config.toml
experts_per_token = 6
normalize_top_k = false
num_key_value_heads = 1
positions = "rope"
qk_norm = true
attn_scale = 0.125
warmup_steps = 50
Below are experts of layer 3 (counted from 0) of a mixture-of-experts language model. Rows are named router (the router's row for the expert), down (a neuron's output weights, with its number) and show model dimensions 0-159. Each number is 500 + 40 x the weight over its row's rms, rounded and kept within 0 to 999. Numbers have three digits each.
Before each expert's rows: "raises" lists some tokens whose logits its average output raises strongly, later layers aside. This comes from a sample of Wikipedia text that the model never trained on.

# expert 38
raises: "in", "i", "A", "ir", "M", "y"
router:559475410438526515449514481502480509430492442506435507520517551513481544416461504487568538517488442576550485478509502480536507534462489522425454437480459469533514530533391533496477454521467532549478570504484472465475555459429518504475507502503414449556509483471525488488555486542535483486539529464552458548510539506481502472513400488557508554507457468440526501475497543445449540554498564515496479448446437516537472553537535419558511519526528451503443461488510449517485564470570475
down0:423536481471460523550524520462513448489508594460439492540499483512546533490469488483498514507468479476441510511406469472486472484559460507469457443549547548412446500531502429516483528506580472430451558461516428475553481476458482506481469488517524571524416544537498505508518574468537459483437486520457553544600532452550472554508471503487497587556506421482445467529497519505476543460541491438602517426497526541522504534499489497467449499483551495550484516562511527503482546533508496
down1:520478591486557489475477454421517485454532470482497486529463537526542488609481494507531428510481405515525496434465514523513528541461580517524494571513491409554503520490503523497468441486521478414541503482473548531434490465533551454556470519481523555457476487474542579457484450501511539506507592492500528512515463492547547500533555495459531488430579455513481421512533469558524510549526575498486465479522517525544564495488542507461538500552533611476529508502549429526528555492515481
down2:458461508528372533487542544492544546496507436550483536579465467515491426535494447475525544499578503527472445491443543494516471449493470492517491580511594470527511539502498480491537432468452492518460482493473531572491515498448449525551499556487547530585490513510416472474527436511484501470585418564467543454455475497549413487517491506508565543472538502450493446563507526590474516483523445465554524512535493516429479497509438491450423503508507486521515529507498517494487471553491452
down3:539508489523493597486518471541470491560541503514461547520546542465568495527496517490478456474453419404503434459539503536433537510482441534537529510510448521458443504528475525505503559474516529477428480444574523524539550543501534513485474456537451524590454477535444513553600427532477569500494514509518490511476453489542560554475495473520370421430538489497478475433541500477497518492416497496508493410510518528476523535522486477465484458512496452509433451459465461501525500498457510
down4:485508542479464414501438562514466496481543438526521509487506449512445484437473504448444409488498537503499502519542483508590514472500478503485477526481495503510467510558455528476483558522594572478495587509502516551517519458463534472506509540562542480477532449584557491474461494583491486551491487460553523476509527535489570484486548615472469491534562474540515497512448446495581477513437470510486567490559429517562540489446518483560584543497550567498485539522503553529426497518525521
down5:450500505465498524476515576491531481447509476516421515493514515518605516545576538481465563636569447524532422465558493531554473478448427528450499525441561526475494456526509540513511530493510495579520530524414589507437524539513445484480442486494542475441529523484504460494500548541512536515503534463504484462493534525493523499451416575554543525489511484524542560473445547456521520501529530487520500548508557567493523486473506506496520497486596460498478427494491486544544516476529575
down6:486523476549495522543506543571481418455517566510538515497560454536513495462519532461487488398517465485444482513544497528482548616528466475566488514507530518553550497510524587467501537475521570476498500471449565487516525478521514479471555514518506527474538461490550409524457498429503460484508447473522504526489484531517606459485507560484461563527535452511513431442468503561462501522470458518453463592501496513471442510473517470529478506460456489454405481524507533539554569402542548
down7:506517518525496516523474487504493553519527490470465528457507484479373484499473503535481518564553542438532445446580500446475471402526494522478507538452512576520556475556538582478488547480471574491536442584472548487521490504505493562479519465511488493520496482513470449495498540514457471549502489598510535438476610540517471465491628563540466475486594499469577549517497534505453491500536478501465524555449507512472487507447472493566457568493506503468460442488520474503502552511543528
down8:535546559516528497503439525505475463506535473499492515513437508471490473539553510459567404518459510471465555516492560501477404531464584507470455508492483540493518563419524532497516520491509508548441543465464534507521432486528458517530491546402472519485449505477490435413458484547451515473498579485500519497535513538495557554506548532519486485515458474473482434467533551535460608598506551548513438508468492507420550424484491505489452483528508523495562468428510536482505457534475585
down9:555462572514534463497480539554483436482432554493512508493490529508533461498471448508448518547419521436493604437486475452484421510507481484537500478493521469453450523598488550444527523525465449518446403424442533481533510503461499481475496507505529462450444517530475439478443514490537545555496451472487516482580527483561508510490473441474508484515472560579427538502518507531488490492479517475526512494531486524444499553580494442568464521429500513529458446415488415500488479469448540
down10:484553585490512507541527438566535474509517493503457451575479472425499549501527447560513536502578501554437454574483491513440522508544502492543479479513499535550507528517468491530456493602447381478524514476468534466509523525570440517427518462557434548540504575465524471521536508568512487515475398535458544549546470477509478521521520440496494515507479523494456503531570471547550497501552568497478498489552491475529507451562570466383512493498501518482509548500545536513484520465475491
down11:498564508480591525522555485510461500515449507448453419522475582537482492464495494523534441495469585490545477495438480464500461462529474474590502475458434511458481467450379480546489487560521484466598546528493445541520539491476443524437526495541476516508482586470537501466557470503531459469480502510484476470536483492505529558519554577491531564462499465418516490480437482523544531480525441479536495525414482476504484507510521415465518498535509449464463449513525527480413480422509454
down12:514484544550449550475492494490497574510483471482493522496435442519566492540528503510556526522456472433510488434502537489481485544511458540522544471491479522564484453492410486538406543582553520533572503505444498523498514520567463527485469440467482472505564565576530458471475444472523482552508514455560556443490535482593555525494466565472411486523462541491464474532507507549533511532426536493442491502511582490515520511475454521537470484441580520475521557598528523430492493496510463
down13:505497488525492505509463524468454487479447470446485501467519446505556486543520480528447466494472546481468486525497463420509499574510428470500580402455474534486532437492485531472484479485554494537529492521478420537573489552509471592483461529414542452492511465493514500518457559484485543417512515499513484489561464562598481469522461573510461530475490500453489493448411532536551487530529503477459451512519485472464403486458550460553523481450563587485482511445389490525504486478533454
down14:516478485551496417537493456406508526479548549497541498505528565549462502476491506471466492436464451540565500528537517482545604513431527491532473489498476531494424495567503542459469531536503461559502535445472501521469513497549517454487574521442508515491540496562510444473549528494518479510530556530541470561504548604523454572564521529437480504458499532548545505500465518502495472587470503445456567459531479515497436538491396471458538505557563485463497483471476492406453548461525501
down15:515502496531485461504472456448509460479486578494497497446437546562562492485521540486462497493519530490480464480548555550552456507540427523514495473449519483495497488532480490553503474563548524445515461500419534557418495444531430513504564407511579469442457535496515451461471479596483448532460459551570471476531466530501524542483469604518551525500468507477501484546538517478549488558494525526559545459526491589466439525485586476498425490509537475509505559464483525447533490541421519
down16:561472549472512573476492551458475469479562432534533529487539511489509574445540512502505553444456439520518486483577507471470551517549454454568535527442534484462529425543482576441490488509518487446477437455521514554437483492448501480450480520541511497502478473485488582488546437522556464471483489511511557455522503482566527502541529527472483458516562515566479518542486494615480456451508535520452469491584508487545616456456534476479512415422501509512526514466498545525448507478527532
down17:461550559475462447444517465476500544466493559527459525522567543523579517507446496532525466492490561523499458550505511462527488444464492505557468472397492527541481487555492508560548535518529496484463475533500452542470509432569490446494563498566514470489414466533482522468491432554493492528463496527501574529564514465490502529516499527454445527485492455543596482486431464478503384472503492563421503449496553565456457517445562546534486543566534498492510490454526524566542505533508440
down18:530527526478506439549537499481457509452517427448479535458521512607502534543517491476516476502571512536463526506507521557483570529510488524409459497493521537518509443502487512566485544442455524490441442520497489517565454586461498449576428466514447538493485554481501577425596501503464491454528545493494549560527464509480532528531553487497528450487507540447564521536490440494530513493474472460441463419458536544554457572472546476495555532549563421467470538552511519527521533511487480
down19:503438459518474534531519554564474482506462471521502484519514505515464538494523501558458537499554533432517517459472422558466469517499456495488458517462511516497459632488502472462526503577525538469523439524527547474448499464415533512517513493524504562499490452529500586553553532513541472410418501486524548422447545458458512472470464558553483479483531509489505570581541483520484441543463471524466541491477470463442478507557525536489458434457421452508557451523560450539492502482556563
down20:504533560458497512580530474541535514511541433471505471458476507504480522506472513476525483490462470479379442520519453489483401532477498550619547440481427469521504519586452516493460517512469462549454477480482527604511450527481461480503577543442523407469507482509431476462486580576499437481494471499477495494505499538469499505480467549487522488525539499538449492485508532466482501479502545526561465554519476491455505462518526485553438487418496515565489557399466531504503528524421508
down21:483521507480426522471504504464595492512516574489464517541518480508526513481558520487499519526491493472486493446509474592472478568552485534567499490526471507526489408518565456547470536458480511464473481481534552531521453505460489519528505416523461500535470582532521475501523484463541534575535463509519448505515492495439428461475533456481459465544480513562496578624447462505478503499543389512480546444446560559582475508515485545484576544575491494518538500555478538568530462456482515
down22:498509464489437509478467504550476538551588446484503500564462512440465505581422454534528471535500479560522516588484543448473468508508470523456564450477522544539461449532551508494536498482458485508442511457554542465511485487543469520455454538483459504494455526511477484608562460446508514517547442499479519516534473469498474485446539524455453490460452551430630506469445501555422471497529520499528484475482512532518430508501482470470473454413528511484454449518382504462541465528504519
down23:497457513465483504498471527531419508532518441561448474437473484519487502557535450462478584502477412513497514438418451516521432447579571472504537495475556548444495502466470443455505547456505526463493466531487507587487422508454560563510435578537488517484581513439454521528486474492569528490551455475453530470507486480423550501501556487536526510507494482506491486536512540479481478531483431510509477527591541582548455466574494478497464511517497501458558491516497486533513476477605481
down24:429465529514479431438505462542524533434558500508512527478474536502448465488509486428533479534539549494517517498547451480523447584517497508500471465482490527490488521423527498505462504429557461546491522521537516501570507461549538407526502425505466482515417450498454558428506475457582495534527477525507568480513538442481449462475535549531505471508551471514443484543570444469469533516467478553435388521482463575515507499541496447498457501543561482485544512475499518458477544553561406
down25:452492415476451561453515463452570555470612478476450465563528499481526502534492462522554497449464465539575498490521474538458497532465521540524510507527502441514509591474478459531552499526474419500498495517520477454493494484469500434503533490515487522531511476545538507577476430588490512493503514519515443482459436471517511554500485440438517421483462538399544498474513436450604542526524517456530517516525493505508507451500467567555561540498475530509514451431471514442583524531483445
down26:507491589570489542475499495563488463447484513577432505518432562500542512580506440522515442452515575533516526515468493488495514477489430519547531539464506507522490537488492533556561453447546530552516532477595529540523534450496477509501477404474476513512400529549483490476492531455439499502574504463536506501501484538525459579530463437448491480525516415486501453506568528543520521585458582547523493415476489443516476535572518461492492478469514459469525475462493550464533515444479478
down27:431536501451515524428550554526534519468497501556501562547471476407558557562477517434569535553466525495453498452504494503518464539494575455477527478524478494564429465517514458467580541552485522506513481528433518497426503548544571482492506486559499454473499486520485432501507511515514518535492426539535486405460529502461547566500480516497578499490449508477438532483524477530475404481514506555500484513402534513530495500563510522567523534523513474517565532552460533559529493506571571

# expert 60
raises: "'s", " and", ",", " ("
router:519474456458524491468542491525493529448530443532451435517536571516481548470529539475538505552520468551525480460504483476542555487446473545452464440461481452534500540556398534508460459498455582532491547542481485458503592500457572457486544503556446425517523456470498509521555489531570434519523536487526456535478550508471482439520388505489469529482486495493508413460504473440470467539543565529495475485450486573529462554554540454539535519523532464477412465498495459497434521464516470
down0:543444566486523477552486431575434565509442519458527514581501502499491442467538422519487457497503536560485458485524526493471473460498491546504495482461453525510445574453481501497474510596478548541465527466448483491448489555456500539486461528486535517426497574516531436410512514527518491551470552534462475459523555561441498470500475607468495517493397493553525471492465507538557557517525568504482464511466560515463494499470575445552451566547484439475477508511491520505477465471451493
down1:514473427552471568507546502422533426432600492516510470489493477542507501445468469465534473451487437428495473454529434488590488428432508487497554536460553515474434540496509516477493548444504538542475549511520520485528469501535510495494491501503486542532486483439473498427481463492456489463549487479520480568490490456572517466486513543559488482432497564454571433470562558463504402498483527527566509534526531496477483459472436566505473512516526486514521469434465420480487463524552582
down2:452532520555533427485442539487501443554534585490536526436545535533491506474494452474547489560526478471501507547562469524517505502433556489518526538509410518544536564540587537523472479517482517508503534577526594467385535526439505505507539516468477527539464543463560466487503522501476474509484505531435451461493546553452519473481548551468434539500493501474519531533575544526483465464562507612479543474490429461457460529547489513456478464496445458519544504567533538483530485525490442
down3:494584496508486505531547429551588482554449543484476427526492531493545578572495542497527480482514456556457515563475469450515484542539503416463524453537556524475459470587513474486496513491515426589500552528521502457534565463529482498441405539586485521457522493454484577497545519535505487493485532513520497537511522506493477547485429465527550566536506465474472477514478557466477475458531480478594480515494503587502466536504507503538572461477503492528553494508451488422483471595474496
down4:468456566549458560513471491507533471494461548491539487498533493464565489490515538536428542502470471557435513528507530425488472491470492496524545474492428504589578480546555434491554499471467446475437476534518510434505508489482473539484519555528492508523461494462499421453459399491452508498514424484489510524517548453492435456440571466469498475503539459527523486536549462520547415432500553499466482561409436569551560516494494567479528540472496505492514446517552425536533482511535549
down5:534542524463494519502473511482462456504452523521527473500502539523488483468509520500541517476547464469496506586576577553466551493454501433520563360532489435527403435466513501454506466514538440513502506509538420513523474536479482464516502407513419482495490473522507547481528556478466564524556594489526541505452513466483529532436513483445470455494476422460474551498512482563556460484497530584445531523541444563542472520499479455461509505529502490467430506583456491489474511474440490
down6:577513504450503445467539505513471507526439465485503513509520588443415525479523543555455555516526510536470550506455476601571477517515502448513503533484489479534482565500473499465462496525566422530533544485490596537408545437514509532494513517532475531525481513509516427514504521446591528511492520479499520559555517439525579436492485529484422523549502471473497504475574501530542516514484491526526470559608538481503496486517544494543519443552526579475474545525513456478501573438554458
down7:501512461477480502573493566569466483480533447436514458490472424472443510484513392508515509509504492450429511573481511479455517559477438438499456512439516524525533509543464462514563511515551508519568489441473475542535472533495497468524513519538570451445486484498447533519490535451451480540520445432560498523513396517448472465474507473506424440456497450546539478522446535446493464473516484522465462480500508492477497539407480512564520567456482417487432489506582583467457456487506488
down8:543501521533482518524500405523500482574512540515518487480495452531467562522542566546497428429431488490459491472520506545475490553528496535516503458531475441564474440450460517495442517522554506611452498478524469521513429448587454490468485533516510548547466534500481565465519525525516431490460508495502447564509474489501496513523618472539535489493477460519519548573498517535521517455478524459598586419498508556564535586486531458583496559494477467525510474466546513522530503495474512
down9:575483518489429552561502507564526510552508496536550542476553538476515437484459474488450504481470459480399464520543469510509437422458515535518549446444448495480439553423475483519498502536438468447508493495418479546504449498489470489570512440457467524489546493477501459497453479462493576486461468485511491506492493497479577483476408406532516530551461526515491498527523547538464563530433539542510456526508482472479473471538472465462402546440479444517507586500467462457541463512437528
down10:521458465489472482503534530466505471466473550491573494525550563462489447496530512483528462570487552461536482501477534569486472467563538409492505555506490527477509472474475488462497438495533538528459483551533368482472503418552529452474509469514503528533519435532514554535478495545543516551456533443446652498527561474484435526502508547470525546460511541493519505458478548482503510496459484508588468552492498572461501505595498502496506542561470487479584553445458529528446471545519488
down11:576563510452571434444535478588491483486532472517506496463467537557464437592592502536508524469542452530455511533502473526499498541516543470513495505464502442441463415510552509583445505434495486534529495478475455523521530531522484537482542467545419503507591509496543536506569428541515460463463501471525478483535500455438491479527498486546558427459504463491459547494527514462503551454489552432541456493506497435465476537468506417442547464529520508482508489503497465417501523518410520
down12:454496550519515510481487508468573495499513506440504493569396522490507470465501496542555491480515495513443467465469494534471520517535432437475530511514467515494436502457549488558508497482511461437480524464486462523610527501547432465515431440512439566489503522475428477515561551513531486537530580496498554563463417444577480595487465407511463497470411518506490438537506501486541557482503531490504535485490577458519478515491488457376531526491570525520476541533489547516539475512509513
down13:585454526393534517453478511521473534540418554492490422480427424450518442522481530471438474450483501495486517481530478527535462467531558527516487483480511480558449522464464497523485494544450441501431451529491455505576452500459516492447499506598508503536538526548529537513546562461507489512538519496504540504547526524483506540461424464517476501545521568476421545484480445472545562509491519530567514512489535474431504559505560487452649475526488505547482527445500481481499476450487541
down14:473592513444420504503574427485529482505495506523526508468560596468511460462496541518497511427492543541541482533466364497559563506488472517434497513466486509486528425507551554566522538537491504459538491491564514445507499505462505482455472479549489460464485474508519517522399510485515497555491508490454469496487462526402535562503542525541580500473551424489482583494461446519521475455536559469473514481507464514511538477508556508395486497466530549523485553484529517435502463490462447
down15:487479531548450478464510503504530488505490559601486555512488540526519523444585487570523497501520536479510483437418457486435562445491519508531448506513447438534523580544532489500492517520510541420475531536534509384527466451484522465493569450457481521482518564468495495494466444500437547480469451456429488478488477463453513488546492457455522486536425439522582569493483473420521514521455539446505510435474549449516470563476499482461519512557463476506487472549595475531558474477483513
down16:500540521490513627454457452481485453462473506496532539608493433512463476487424466409465505536480480493470490504515490522425526514567579450537499506560466507514454452438514454499497482488537506462542443495588486517569553445526536516540495422488539476520417467537556420493503518484493445493499503474526485493497507527514489435500493454473475477461542436476535579513533513450498550563492507503518508472543488425529397512526417569478488451538417485454497485501484502486471475502493498
down17:502490519458528532538430534435444440517417508471506501519500576541497509487531571563507502470520507484425458481494507490489480489453516548570534501460433485501559511500502447521455513521452500480513596502503453472429525468562466453515542569497504415479506548458523459510483427463467559483499511442474482450454523443474496509528475517540485491430474360513527483499457505425490595561481582430485499419454505540463477510576503444502489455466493546510529489450473493510472499486477493
down18:483495504445503460503456507560489505508458534472590453489496450512467484520485524488502511450525431505434514536514424473489507457468479541569473526520516497513441468574547479473536549569481502504434495498538609503522507584531477497534542513471586489493554489530472547496452616428543477478495543488477506451531561502483498502498455557528493472479471558505490462482477524520514432430556513450540469528528471474520456548552429456443441500440490491587426557506481447528576515442479472
down19:470543492517461550492484497503504437496544419444447511497520411523507431485501494508462517524504456485497492464431469533524490451547503512530516509564492554606493468517517552440503494489488472507432455557508522480528498517472468584425431602451521509423548522519543470520483523433450438466488471488462540454506493541526496463436481525474481530476508517416461486485516479549482528503568542461511522528506513452567509431489387488486494534446472494512469472470525485482449522415567604
down20:501478430500471463487514419478476507529483470514561489507475548487466470519536495446485452561515483569543456450477510463460492449450582526558537525521472505547503513547554468505564474496521474462452467496484468467510459475501571469610453442498527540540521504530383527578505416508426514581510530470400551518488489528504453486561501520513482432480517455518492464509496495463549508548495542523442497488478451506531533507504507462474450488589431466447533428579544467449532480521523500
down21:565477459514478488533505549607477518449543568525515526466473494495463467458539507413579498422450545492465512572584448541468529521559448513543473382512459481446478494484513507486452525507484512462572494480543471503512551486471460489549576488526543509545519529579498468519573487499494496491448506511480529445445462462508404524531453455493456470458469534484541511584422507514521514529398482505477501510525555515525438517467474490515466545539468488511516525534461506469535517521427444
down22:432472504424448523480497477432517426507498503449430533438452443449531508477487480541520429465510505446551472523478441510415470455456515453513503523443541470523460471526488476452512479478564506541535516535538519463466517478449506520447483504533573534514471484450465518478501529467500492538579591542510453489519423477578454506596472514433506445490518543516531505549469519407491479499427511496456539411537536510576504522515508499460532508522510521465523513583444575493510467460438479
down23:457502539537465411560512487478493522485578506499485483512513480496527438454504453580469509501498451565469481539523480504435549552536507448496532540553478540481488440489494507486410534492540409503533544548450491554461488498573497526451471448541538486510513473530437516498529504442442552571509523529452470534543570439542468494479525506459522490472542506581548466498526510492468508559595467533417523536468495444464506457517547501420519475523559508437608458487517493531518519438485442
down24:502512443552502467455483431491485508506500457501519506520524465510474531503458490447468494460662458482486503590482552547516507501469499475548458518467519491520580486534538487460414528479502502391524536461454469524524465525524541499497565491581375504488441502470519556506538534509556485511507503478472416498484455415537510476491533525467433466436498472464579532461507472541539494498521495547518524519523486429503551444530551485515507472546527476437532426511540581492482465485458517
down25:490460553449515503489515534510492500486518466555586507474463578503454483486487518418533544527524510515499484475480515551499535509546556481474474515429511527484465492420491490486583517451565553529491527486501438489462536541543475507555501508453524463550477545446552486454468410486525543512518523433571564449461518566437535501524489498439527524528510507537485517472498478495500512431569469606414362548473468507498491499515538448523522412459526514443512538515548490443478530529543447
down26:470435534462511514516497552525452571518448498571475500545518526488511491535511454527452489514584480516502510487491462482557482483500495511432487497458469387560469515508514640537520513480485531542488515511512465547486462511470483594532500505438533440512471456464520468479484491501522545486488495445534451547459509489527517464491504540521440493447506480488492445541511528526567569477441553572474501581512469428520460455539454491479519601530487557519528575562523492492556479411593534
down27:519523576477485440459464516530436553525488442578514476579451489507540505512496514518461462464500539445461537495490467474458554531551524508495514450548480475490535354419493438452509465497462410466566516414494451537464513544413536464533475573573512510490449516477474470457456476528518547566576524565451477550539493477527460475530527542542472504448495520535475488447478498503513468481470525506509543453498528541530470585506546568488564488482486453503468513520502552556492494494537509

# expert 70
raises: "at", "-", " "
router:518487478439506492487551516485466566452544492539466494425539530530413550482481549435525520522502475567513445424531486489520544495469461499406481464486480451497517564533439600514423470447480553505495528537473512450482563478498539522507522539555493484542558457446500471537559469511527451516514561481525441521491525520472533458508434507516477518502522481498541439450500485437447498512543539563372493481500478526479485502537562404541507499540539475427448494537503471493440567501535442
down0:510511496537518550553500495510516470436517456505543504590474568535527501469491463559537540491472499538446563539441482488560499460446548467480535524510477507486530481506465468419536465422527502458547517498468561511466536502513571487459599452424453511535548490452543473466477525484515519457530512544534545488528434501518569441496518454499600538473485482491513460508555445487505428489492497547510490539410519560555561525518496441565476480424509533524548418521522489482471407557521544
down1:527537464540640469510465534513534482543442501481497517493518418549596556485570526479523488452516497488537485497474467409536540568482454560430549456491494458476558515497556445468545505521553495519493450467444546484563483455461547423529513514497542443523467467493509540408514505470548496445487456552559499481497551510453476489478465503521450482484509469537474547472517538515388475488508564504511511481533456482522440546490520526497534539468550514470481435431478463470533419456510505
down2:541478544465525521472547489540516580500507522498419436485453404534541526531525462514509457487459517476454476461510489533492519509528477511488523493443463453518509474482525522523490531596445495482542481548514523579505429466522534474437484457482497569533475569472493548491567542472565578490469482553494585506499463501443544522470562541510413496477511475465519486581525527493488578524420456519506454442493539509448451527481479460470454541546524451427431505437504485402547475509506446
down3:497503473510470479448437484439467477511522465494518531474457473501469468567490507491531534478449407438478467533536514471469514495550516470498435481453497503497513511531463497569485454530505463508490420508512500488529506455494505445476473454505519495480442541501533508457521482430491504613508479523508430511445452579501401481472459502502455487597493468487544440504463536566460519524522484419524514459488539453399439527519465600498545561515557536390459525425496457449488513553456494
down4:591479556494540548457457539613488592496522472575539532511568505465547525413533504526500458476477512453464494499501533525476551490505427507525574439533512502513453559497548449468438525447512467517525460465487505521494555550570535549493524477459551565496447511512477493520523516525559494494494599515450552486537529489540524463465462465494477428523473493584455508472466532486478425555485450461545523486500447582548470526473526498431450496468529505535511523455433530556494497542455495
down5:454460428510536540503507476486555565451497428499548562525515456458533488498442512575512562496478465510501506436510448464572486470472495534508513590558486601532529563516488450505561541524498476425514512499432569453488447591512491521512546536458522505486476564499494449525510491454451497469523430496459478527503554466470496448454483500466448531536519537497518558530517558449491485533527505505499505472489517514594569528548435464499493502488373585545510501496514462554436483522484520
down6:438507573497474475523426483500439540497533453528523507466518488500522461497552507460562483555531561511520529501431424515508562478492625513472525543521467457526479499469495526569523474444456468490411452495463519491473564505437467566497546455553569493471497462495538524537524502544532551439489513520436493423528519482482498497534502428429489509546478525471479480535527502485454437449545530481437544517495525420536523464460488517476588523596510511489520559519478484488556484499582420
down7:465463508455554498464594579487525453456490493513491432507516515478512413464540481501511520512480448517481481439472553519554406465552526521564497548461505540467472508572518510553471479497447545498515474588438585489505487555506516555463453483570598467603520433535508513500552493539520512432461442526556492518467477529518511492537509549482485483505534503499528485563504565450417498472488450540429534472528527533461452479530504467494513491459398543513491462541495481532516541523532548
down8:500470540534531502476488460441425582568498490535532499451529519491438552425452539447485525489479528528555533524507508567544459497449509433538548463464474487385452518477499464477552517477458426467516566497449492532514508481526459543521522509535481415463478516456544440555460453467503469508570504454419558511482501437505501535490494478483554473389487495449457527526525546478555475535544428463493452577522518561509488428448539532474500468505482572488536426503498521482512480484508501
down9:519497459547496514489508476460496432528532450456531449464438525461586527432522495528530537550479504551514518448474528489491449542505582472498502472421465548584492516534454542551482518501535497423516502543529533521496567512482520556483520545516491517463480466498474468538410445461460533522471530562514481519500441526530533447389528548552518544537490440444516502470523437520519507516574502530491570491490535553531516508534422538530478511477428513537495534477551487545504502533514655
down10:559571504519505437443482458587534529511519510490495527559524441429451457524536417496449542539525486547576575528523495561520540484556467470533454530518494535449390514504569513501528491526506454465442456416499517495454475500525522468432554445545460527531488506561514564482524499472409495550510493473418497534526533537470443543512532497480540495523544503459513511495512512490455508484501516470545478507423482516573473472448501450432470528466567511481481531513504533524610561494463518
down11:474435475504535541488543522512520532509416494423484483477499561479503503482516505452459513536526576542515538482489473402531464430490540430494523525514482501468574530507532514540535515553484566574500499560492553466513556498534528534488509517453502463530483469562520554511481439446443530521497451567481510444486510572500489500499492533497463587473541476440484499557485505474518572472554403564493545461480491522521456444538438542613494509519488522447544470475512448422434470569536458
down12:445585538462470504519505411544526458501454496513489536469553467474461495512479556566495489558490574450451445512509482498531495505493488619461455522468500515541552500498518582528553466518429528523479498488535508438544497541478458492560511555541575434499462544505513521549404451528467474510451418485569443519503487519524476480487524532463523484456489527489442507454479467525501559476526515560443495428456436465562564497459448535452493529502547503462475532555549532533425486528554529
down13:469486443491518457482484472578453509506566484485472508468473533547455524525402507557561505537483553496441530467478544426469483493455552500565498568493492600511422548498513528561487512539478479497446524499490553481514528508478469505449460483550528530441462536541434518540450496505512519458496393542448384456529526550487421475460426493463501536533493464570530483528473470509495449446548509517479519476486564572450489460499492509482467536517426542490499512469438530564503454452525533
down14:560502511526477498551530496495532407554459509504482422529436521569467528529544507530516471531496454519481476458477465459451468493437439486420501564541610548488548367558463511522508492459507477515583528507506472532538448487483432523448515436472504563493487507461502468519486544456453463495522530472519437457527397469495492506462516517497439468572485519451573504470510517539577417494488495514553560455477487466524475526524537464506457478484568507525503500515491515451482518443572483
down15:504497549475525469525507497515543478537494426454483470522439471480557501556542446567479461444512552495499531483462527440537460439521491535484533584485482598546517397514509511559478487524482522548518468500471488455426448513552481517486480511494546489481472494475465470563457490528489488416581490451488541523435443570474504503486545546521523517535443497585507512551460534543469432415545447435562576489426506496491572495493472544523529515454554526512479490553541431536470520490516457
down16:484461536499541541480469530528494456470528555461581499493550514533490511502515507502487488581498491439547511415536520502533474474499478547462501503511502512503423579557469499486460557460546478466507495500471537509461511436462471473471450546444552538459529592485515508489479522568432492492471523495568489476467568525492531571509449510467496494534560513526510398563422534576502554485492479477392471429534521421404525479475464495449423499507494500471515501419418494459488480499489445
down17:538550540535484504547533524475512559496507449499452430476516476545551491494402541426459450565500567459498514560506536514459542577459483448492460486454548516536511511487520435403522517481399460522429473413475550441490502471492508485506488463514477527502467536490479514532582540556516472454547472525482560583534465565467423488536533551535425486512514463512480565493518458528480432505491501540457430550528500540477534516488514411494504457507517494469476524560499417520519493467487492
down18:534505514477534488537494451502547466569527421494453553455502522482461518514463527603465558558498487549505543512523550557528487465445537467474505518532552467540540557558461580494432557546500499508486537496578472454519502524480419523397519498426469456478489499479517491475500459544455469480493466444513461555445464446427528465477504526524532466437507536472471542476508469452496466552479514493545515472479547570499498514485553579356548537502498477426459498508539468473501493486517554
down19:518531437491468483485508532490566589467523453481555518544527451481478582537488479433465419525484483486483524513470584519581486496504520541521494499581423504474465472468469436454504482484524451482474526476466514498504531506516500532478472554472461500482531440536485434414517498475493493481539423499414564470457534359532434535530492419553560495544531470544507454521468503454500495505545539516497535466552490536531505563540436526517560460414489489559493544491501489489485460436487483
down20:520533469530564382481441515407471565471478471422483507455450451461518561528476449554566537530514450486473473521496495500516543612498585589573485516460551487541457527494479510501487475473520482485492537491514569480463523569510481474549568511528485501506465516514481524457490497492473444556467505478461469493443481504484469484535552577528464513472472448487490507418415428507428522450529466471436526484477469484480562527504521482461485503449426527493515494526444493471529451469437558
down21:551503579587502582492510535465537567454480494562476611517523422498523448503503537483448434503524475469472508540546504584518499477464520511493557458562549446501539527493449488520498484535450480594505481501448550523517530478478480480484525530433465490538437567570500552504482470574463458481439510496471541429473568512489528483483536507547537556471465520470482441480464524508541533573497538441515492474526511550489532452482506523539494514419560516594520513499516455582456512495448501
down22:470452478575494482511560544468483459486540522531502548515471533472484545498497451386466507418521495558472451508488460569478483533523451504469490472505494519459563495519497454444544434440536467486562434528480470537488557566512499460460468486504441514475557531487491506548504533528538502479506470498510467510578538490513461493467577553545494524414412487565452553525558477460413489500524562468513584492483497531460573499504508562490607562500523527459506481485495586531516526436518491
down23:532506528508552430484545493436543493452431464495559552489442557495485502411482420479491504479505529478502440510501523418486592505523562402417492537528432450469522466541526455460487535506530529490442508543496527472496508517525441493465528499501456544480488497458507523399463527498543530398467474536484547538489495510507452503513559506515542449543438465503556565551534487529505451481501505535504516452551459493614476535505473601465503516460553457546500537498566508456521479498483478
down24:457492557523554475430514520513450509529527453493474562558493486539425491518486502494518517452578486549533525514558503490520512524485425530501474460506562420473461563477583531514498498503530502595545495520508516519575512444454484471540582449558489502550479535487536493453506459472510504500497527551493439545492438490514517447471421488505452540545591471482590474534529527525441523524497471544540470514416496534516502561441561550563500520487540438462441518537535503492496505445391518
down25:528448462502506540477465458524465567470487442513499538535439453498447512513488500446521496501552497577522500540472518535489530493436560455540466494497484463516455494452480492558491531440513588424495507448449513518504517518498500544540477551480514470516523432532523488494503534459522455567504549525587555551469381443547521432544504502435561537555501478456470457502520506520432486576512516566553510491480561457546584479528463430446503495439467484527529543545434497491516419456535455
down26:496530493530469477485419547510534456424498535520508506509472463473533579520526504543538508497489534503497479554502541535516452471399480564428485553485494418538559563516566496492528519521522491469475576496560468478476520499527573501549553517513550493527499518537487481528459484440477481488562503452510481488438463432441486507466479492445493590466579526493543518543482426457488467544466533461514473469511510602521547569587503511459569519487447555479493611501452468505585493499510493
down27:518427532523488446458476566503512493528456444531560499486512382517470486511535503455450558473523458510507484545471485533522573475507537482461493497518516488506503437524476502514585492460526548492535452450514431471478447505512519501496444506541531529539507587481522551469504603566555522432517561533506523483507571445419480510516529437549498472486540529489484546523508509444569440518471484498504447460471515591532489492491514459427454498529556516474469396385478540489474501452458486